From a checkpoint of a small mixture-of-experts model trained on Wikipedia: 128 experts in each of 12 layers, 8 picks a token.
Below are experts of layer 5 (counted from 0) of a mixture-of-experts language model. Rows are named router (the router's row for the expert) and show model dimensions 0-255. Each number is 128 + 24 x the weight over its row's rms, rounded and kept within 0 to 255. Numbers have three digits each.
Before each expert's rows: a language model's description of what the expert responds to. This comes from a sample of Wikipedia text that the model never trained on.

# expert 33
What it handles: Colons before lists. Colons and list-introducing words in infobox fields and headers, such as Names:, Transliteration:, refer to:, plus include, including, like.
router:143180136119140163140143096158110143125142085093122164073103159078091093156163120145098138098124105109150141125111136159167118140158150178121101102080087119101095101122133133124135066119140135127124124160127118110089106113103129113118142124134141095074155100176134143176108124159124113087094123129125154126137120094129111137123166119131144134129097093117132124114175123120103137083114154083154169137160116154116071170103148152123143125143119095171125120130110121141100145131129102130100143098047138147095141139143122132129130102142147147095097108106128100113090105088118069114148121149139110158124143121146103115080131133101151121120129135114118143120110153127131094122150151125118126105107146093132101140140079103138111109115104143125159103129143160107164119103149142

# expert 51
What it handles: Series, scores, awards. Episode, Series, Award and Championship words, score dashes and slashes between numbers, and numeric table cells in sports and media lists.
router:142123119132095133164106154133091138155160124123085149135132108102145132116158136119101129176135122127146108091120103086122085087150104135147106124139108148151144134138134143134166138119130127089102115117123122185133148159110133135114129120151089113074151087137169098134154102104158166155112133151161130109170156124104072146106143096106109090123160138141164107121146150117129109100133150143125119107136092136118122130090135126113113090125144104118121131109104192188140130131119130174126132166132176089141152147119109145154183098143145093166129103108110098158119136089179121122128169116121115100135129125142140100141160138113120127133130058085137132111133137106134150155125120142106143164098130083115106116107123112131103146093115067088113111096083126172137116124083115

# expert 50
What it handles: Music and climate tables. Pipes, quotes and dashes in discography and episode tables, and the (° unit opener in climate tables, as in Record high °C (°F).
router:148132131145104159137126144140119149095164147110090127165125157080146080082127167136117139134149116128135088143149140125124095116087110080117105115095082181134189121114131135157123104135133107107145126111119080115104113154099139158142147099111128117087138099100180154121138122160117131139114162153151132092167115097107114151146046108134136113145122091122139105096119125079138122133120118176124119110146098109171120148117152105118123130184185142122138195108136121114134131125136130112169178137084109148124181086147130119164136124182144113133124114138128108136105135127135110101127129106089123093123148125142146115105141119119111116157152116096097136114124122139121150156133126115152090143123078130097152134123122153121110129098123176112088117114115122137119078108086108

# expert 24
What it handles: Prepositions in legal names. Prepositions after institution names in law and government text, such as Convention on, Court for, filed in, Corps de.
router:112107107133150120074117117173104123092119148158142128097105119100090123133130143128119137093155146074128114123151131115129133103166086111090138111138146125104078146111137124124163123112135145171119120104095154119145119131137147125162078117091131127111123172139127145084162138109154100161119139110155130121101102138150173115135186134137132121138119111104119136120090142146149123098115137156100149128105116099101154151112115151120183084089098116147140127128139086146142133159094091173113121169153119121125121105102125119135101136098126134154104122095123138109158128169130098136163095146173126180156136119117140122131136133115063146104173122120135133149114159135068122100121150176102145104157173107148098093120099093150143113075091103155132107113147093115089165149134122

# expert 29
What it handles: Romance word-middle vowels. Inner vowel pieces of French, Spanish and Latin-derived words, such as e, o, ie, io in bourgeois, Supérieure, Ministerio, societal.
router:136146113168142088095126127124103115100110142122126145132135162138082152136088142116137136100116115095102138111174152127104095138154150149119157096130155126110092135174104142133163173133182087116089067162124138113170126121140159147176110126091125124151101132104123098126127105116141121167116116110131157146116095158084145108130141102133156131130101110102182147141100099139136140123127090108086139165104164143072139118134103119119154122105099135132161086169108083118144155142108084147096103129129132150139107111145129147134102122114117120151108164147112120103138094171119130156114138150161106154151159096167132117161134133096095137145116164106112165148109142144061155126115175114147162144143149153144152139127124156154080117080141138125089118129122123117105156103115130

# expert 58
What it handles: Copulas and superlatives. Verbs was, is, are, were, became and words like its, all, most, more after the or it, as in one of the most.
router:130103171097131113074108134176117134153150164123113130174088159143150087089118078129082144102122122091148108110165104166135129116146133142167143116165141090097170143110126134122140121135112162100115177118145117133144108152156121129128124169123112135114164105151150106174138111100146168100122114112171120118143127102170104148091063129110120136145171132131150140080164135106135107123138139149151171116137097084103145095141181123145121115140118081164152129124171178137149135147125126121134112175146153110122143088116110137120126145130162088099114126125138130160158125142134172101136145116112073114108112103114153125118129132159088120109147127095085147155137139152133160122140145125097104151114111114087098143149144119119148139163099112147127147106075146123094126130132143

# expert 55
What it handles: Mid-word pieces, military terms. Middle or ending pieces of unusual words like alkaline, mahogany, unorthodox; also military words such as Army, Corps, Division.
router:160131106118126151111164127069134156110126149144151159143159102154118137127139090101114103087108173149170134117133123164112157138106106165166146165137144175152095127112162119107111146146131108167123135163146111127126101124129141132170116090154108135134110116143113080136147115092118143121103080099106124125119149183136143117127182120140157126130124179125145130102120117118128100130117088092130121117105111149127079116116119103106095156092171131138084087130120137145100178134129154111148141102126155112141139152118166153127139109109157133098115146114155097128096098144138171161105122092133148104190148161146104166166087111123173139094129149096098135104157128140147163125138104138111178144153165131079092117150115159124166126113134095134153144118134123132144141096143098

# expert 38
What it handles: Colons after name labels. Colons after labels like Traditional Chinese, Simplified Chinese or Hangul before foreign script, plus title, meaning, which, District.
router:132138173118169144135132141126108111157139059100129134077128090115151129093165106143088117130137102124153127092135120119170141121162143141145115147146099133125118124127120096133123100118112160093153135149120102156126073135092123115142125137150100136137157100186131120137167107125155118130121129095089140139072109120114097122125107105105138112155121111115141131126144149108154112078093147106154132141129129118079134180146139126070137117099145116141121152123113163157113160116137099095079133120125120166055142142150130147067136154129151132067103130120135141115067116120089100103148178161158115163152106079177085123114127136112158134128113115143110167126148136124110147143135154154137135136139081116095117136168110122111091124156129162130161144145117111121149119118130138

# expert 53
What it handles: Episodes, editions, ordinal counts. Media and ranking nouns after numbers or ordinals, such as 1 episode, four acts, three volumes, 2nd place, debut album.
router:119140122152123145117137112145123150139156159064136130138107155096138123133106125131089097138119156110160081130137143120087116090099128131154092136163082120122127156126142151098137119170130144102127149089102133164089160154076094133137132092104097146051155132111122126145149114136154145090116129146160105101129131098145135166110058120140137120116141107129154147090114122114133113100147142156146160085150078133140146095138166104130138121130154128133129128090156182156149141103104141144103120173146153085111166113108108153147127120122115097129086090135130119135134150137141152136135122139074106145122107099139094123120117099131147138153155107120108137112121100157161131142153116157172120135132066109112105141153170093126141160175131121143108145130093154179150089126135101

# expert 34
What it handles: Clause-introducing words. That, how, when, because and similar words opening reported clauses after verbs like warns, learns, finds out, mostly in plot summaries.
router:141161145147109126116131152150129140128140095129107174134107121126150116095137143144092144151161129108144104157117178103158106187108125128115174126148150128141100137123136125129157129088120136142170159153144161113128138146140124145155109120145090173182168118160129126135141100120105150120130145140132097112067145114148170131083119121160156107122165150078127161149131149123155159085129122154144156138119163118142132139110133148141149141154117086118153147081180074134087154160143121142120127071127116147154136136147128136088147148147101151094130126097143134124139151161097152077158132129108109158087129113072108132136179146154142091090101141102085122108135125144129131141124127140135139155101165109096092118145136128145135130153107151167173119184127146117108132163141095

# expert 61
What it handles: Copulas and -ly adverbs. Linking verbs is, was, are, became, been, and the -ly ending of adverbs like historically, morphologically.
router:118147153138143130134093074148116145147139169130118139122104171104173100120102097164098154112137114114182112110160102161154103157184150166122110127141143123129123104109119082140127142114084150124129163094170127105163101109168141177123127155128120178168151099140135111173162112121131154146149128119159101127143110114163136114112115124124145115144138129101115124117110112114135103091125139126108189152125132152154130114144189127173098122140107134129162162150160165115165123166131108097137149137058145140116119119135116105104111150155128132105127135107124105174159106105119191137144145116126127125125158111117152165136116142173132129128139161113108124145135161140111174113099153163124102134078140139085077133135081124126118125125131133133134126120123158098085113123126185

# expert 26
What it handles: Romance and Latin names. Pieces of Italian, Latin, Portuguese and French names and words, such as Leoncavallo, Diocletian, Quintavalla, Paris, Roman.
router:106127129135122100107130127120135095075107114103122148167146139113083116094099140136095114100116118121163144117153140132141110136102142152122135114123142153147091137179079149093173147171092127139124090134140130108151111120141147151148117151082165105111140159117149079112142124100149132141122104140128169138139117172120111117131114102094139118134105140139113112156099084124138121139118099149080104135077174097101121128110150102081175119079113124173134082138081083142119148147110096125057078142076110153110106128157101115155103152148152137148118130139096095100133121145146113109113124137149159117130165113147142142161103133107073134140108133116114136160085105150103167098137114159124135134154120158129135166139141135162102123099098125113118149096148113114141179109126136

# expert 30
What it handles: Endings of Romance words. Word-final pieces of Italian, French and Spanish place and proper names, such as comune, Pyrénées, Stadio, Viareggio, Chicopee.
router:120175081141146116088121139123121110132115160138128162157133142123120147099117116108086126118108116106137141100124133144119118143125151147128136081111159136118090137183122176085135161147158107134098065154128128112140126129142151147152144112072140127150132154099134106157146141114144125169090114118120161147130078169038150112136134121120151143144092116148138149163099126108137142112155101139101141132090139128105142126095130139105155130127124142158133080144058114107137147153107115107085090139163140138111092090145105112130086113117139105174135139109105135101159099150111114155098162169155129151138165089127144151160115119092081137138100156105103147156092128131110167107117161132141169130141125166120142165121146131140096114124138105115094162101149121129100141097129132

# expert 25
What it handles: Of and election tables. The preposition of, the end in "end of", and numbers or pipes in election and poll result tables.
router:067100132110145123081110134151130153099111143118119109067091074131123140108146120156152135103125115121154136119109144115132152125155192129136157165107096144178100133121108160144111087166102127113153168097117101095094135185161165093116136171117120121101140108174114085100135112144137141092148085145153162124085150142130105124121168113100143125141121122121086126139115136125165118162125119131131147155114131133123132102124131121133163125104091128165126101117085117082124114153158115106111125112135118093133116133062117160139110153127159137168112164119139090100125121105135121074101150113133115153125169103149154157133090115150084097099145125119143130157160146133140121124143087136130132148124145127148104106100158128101107108127133139112155068098122109154117173117129098

# expert 60
What it handles: Symbols and initials in titles. Punctuation, single capitals and symbols in media and product names and track listings, such as Paramount+, Disney+, quotation marks, Mc, EP.
router:119147134146099133144128145117115145114174145122094142162121128106147098129135122152094123136166082122161119154125145092132087129143131148113123109131091169143081135127133123131144139129154100123135146127130066120121152140114136151134096081105094131086149101115173095142150119091150172117127163154177088092134102124076082113129073120114094117144140106095128123116152134104119130113123082140153091132128123121156140149139165101100131116136168140146134145162138100183136164151150151158149173088093087120101162116144115147144146106165115117165097096101103088191106105120115120079118120125112121088119121172155121134156155099127091110135109093131090148142112087141128148106135130140131134171123117123121145122096119114110104171110151110106099157139136129152153112110115160

# expert 31
What it handles: Name pieces and of. Pieces of personal and place names such as Dionne, Celine, Jackson, plus the, of and opening parentheses after names.
router:123157120145112114132120137139132109068095149113134144141147141138086083109130155093141152095129114176115102107166138164131119116127134149125107114128127170158074177158132125140125147114123150148133134159107146101142141124127157124130104138092154134130113128149141079114155097080134133118124128165127189135151139161125081097119129110110179126127135121135128134147115089104085123120127117103109131169112142110074160140116119130151161093084096154158145094146103093124126160160117111120075144130083103165147117158164096143082103148107145127114125129156108118100112147149130083110121165111142158108174146116134143122154090134118085115137124106115137135150123078148095122099119097149114182115140145182132118163176119106143091121137124139101105130113138077138113146107153094

# expert 36
What it handles: Discourse adverbs and connectives. Connectives and adverbs in narrative prose, such as however, although, that, then, later, and second halves of compounds like overland, wherever.
router:111133146145136118101117147135141150153145073150138106117116122118150140100098112157117151181139114111119148122117173101123151151076108104127186076172150089165121135079150143122138108066141125163169138143139098121111149131103149172151118140140142144204179117127110167119104170137111166112135122101146115115099087118142167131114101159141135112122111117105139164140141134112159171132140138142155135123121129109135123151141117181144118142122128092141150146130158168110125133139137103127177129101140110109156144098065141114125120162147106133087114132146147098149164145136090167130105153115132123153083127146153134155138156130127127162098109147151100125138151150154111128111121137143118110155121114131076124140072153092117157139170145144170136121146096151088095117148114122

# expert 63
What it handles: Place-name pieces. Country and place names after United, South or North, and pieces inside Japanese, Slavic or Asian names, such as States, Fukuoka-ken, Bur|kin|a.
router:139130180107145128100171144087173100152094122140146112107126099134158156141139116140151087111107076198153165150127131125160175149143116111162154159133159147154117153111162120085103155127089132155116122160160125151128117109109157129172122106130088170142150074173135119107154131088132110099107106118122112127107129128082152139121117112165133086139095156145112144105107153139149114151119117124116071119136157136148108129131145121137118165092078114165117131157093155118124168124144153102132115123108110155105118153100119121104120119121152139140107160133108115139106106070114147141078153135092121106133155126143140160139130148135144114086132134130100139112166117113138142096109127112104159168175159111077153130142121116099129151082144126126155102116161125129163090133110106

# expert 18
What it handles: Romance names and nationalities. Words and word pieces of French, Latin, Spanish and Italian names and adjectives, such as French, Greek, Franco, Federico, Arsenio.
router:153123109145140101120098120143111102114089147126137145145151128109086119122128143145126091155109103129160109092147097137168120148164141122159167133126102144091140149167099170114147170150107101157114089126154126149141108131113114104161139101087157114137121121144135118175150093121135120149123134128118147127117134135086113123144121122117142101126092091136128163153106110191147130084088112149093124151077137095088122151144147090111124109116085137140122071141061115108109136108101066124072121135150122145100110145127158106117112132123127158089097140146104066096119109150144076160102107165174079134172151073144106131169088143136111127110128142144116144126086110151136131092135135135143138128162106153114141144143159100135106120130111121100139155130156119140125147127108131

# expert 9
What it handles: Table pipes, census verbs. Pipe separators starting or filling table rows, and function words in census or biography templates, such as population was, encoded by, professor.
router:109139122149064170146143109110119056162132154142126132114113149126132111105126092113126158106108126121154147120149077104127125160179124154139133138122123128133126132102169142181141143131131156083162154080158095123166113161103159079085138148146136103106145133128116094140140158171147082130174129121141143165122088116155110110137102101121146153154130129109147146129143147156170065129086163096144111114138137129109116144073153125097128116121163120158124156120111144121155151151153132099137142114073145139150134128148079120117173149163147120111115133109085106152098147122165138111137157124120102132125161108129150139132103127107135118159164137092157174105150166125121103117115105117131109140102129087145129107152114125113097083129102167113134112131141137157131107167087142

# expert 15
What it handles: Units after numbers. Measurement units and numeric pieces right after digits in specification tables, such as mm, kg, shp, inch, cm, and pipes after figures.
router:111120083111069146132102093117133144139144169138166135161129132128138115121092115095106130107095099146131112111101105137118122099170095117143137121139122158106177136098162130131151107107105136096133171082132150140110104125115130116120164105140138095122150132143114110126138145151093119060115095154122155069118121117166144151114109102150134154148166133122145147102102153110138092079105165123130081112139109124154122133122138147128086123123160119104103135158152109129100105122163126114166147110113099094131160172151103152133118141146143109127126076098146117137141112130131140152140132171109126115095114091109099143151069139122146126143125124112145145139122079092172082189096147126145144075127101127124170128132174109100128097169111095152145104115133136163113112111130182

# expert 20
What it handles: Preposition of. Mostly of, plus the, in, on and other prepositions in running prose, as in "As of the census", "one of the".
router:088100130131115123103150119164095144117110133123131065114089090089150099140138096097145144089143122128129111144126087123157161116151147159127112151134130088128107113110124141134121160104112157115139174121083114094093129143156136088092111174123150132074128132151104135139113116131124120090158122196134174115124155110177098125103172153085100151142156149128120093125148105127124106145108134159155139120111099111130169132118103142130123133118113111128140120146155115091111150120099138163136118150121126128180143135126096163155134164123154131112129151093147136103162173117131069109123117118121125159118124086116109123143131141139101115088133092126176146154142130113120149150141077123157129109110154125134086090121088148128098106180153119138142080133163071155116164152145112

# expert 27
What it handles: Romance word endings. Vowel endings and pieces inside Spanish, Italian and Portuguese words and names, such as Gasoduct|o, Panfil|o, diput|ado, Claus|ura.
router:124131100157153133073161142084137148096107133126163146154139157127082130104109132134122142131143124101117156107179107124123103129125171125140149104142134144136082185136101114158101161131153083141092091130130130119170135136152169130120093091090130101143130152109123116146139135121134128127132113156110144105157126112099144123116128081147140148136090131112184157137133105148201141103127103124123141138095128135099160089102114101131180138136112139162156108115095083124165134169107093166113090120150110110109096114114112136158090119139120105182114128083135143109109141160125107149152113130135084143097136117121131143096143131110103160131137154088104153138096170149087146133112112118141152140162136135107147102129100149110065121117119162146093154107139126147086134098094086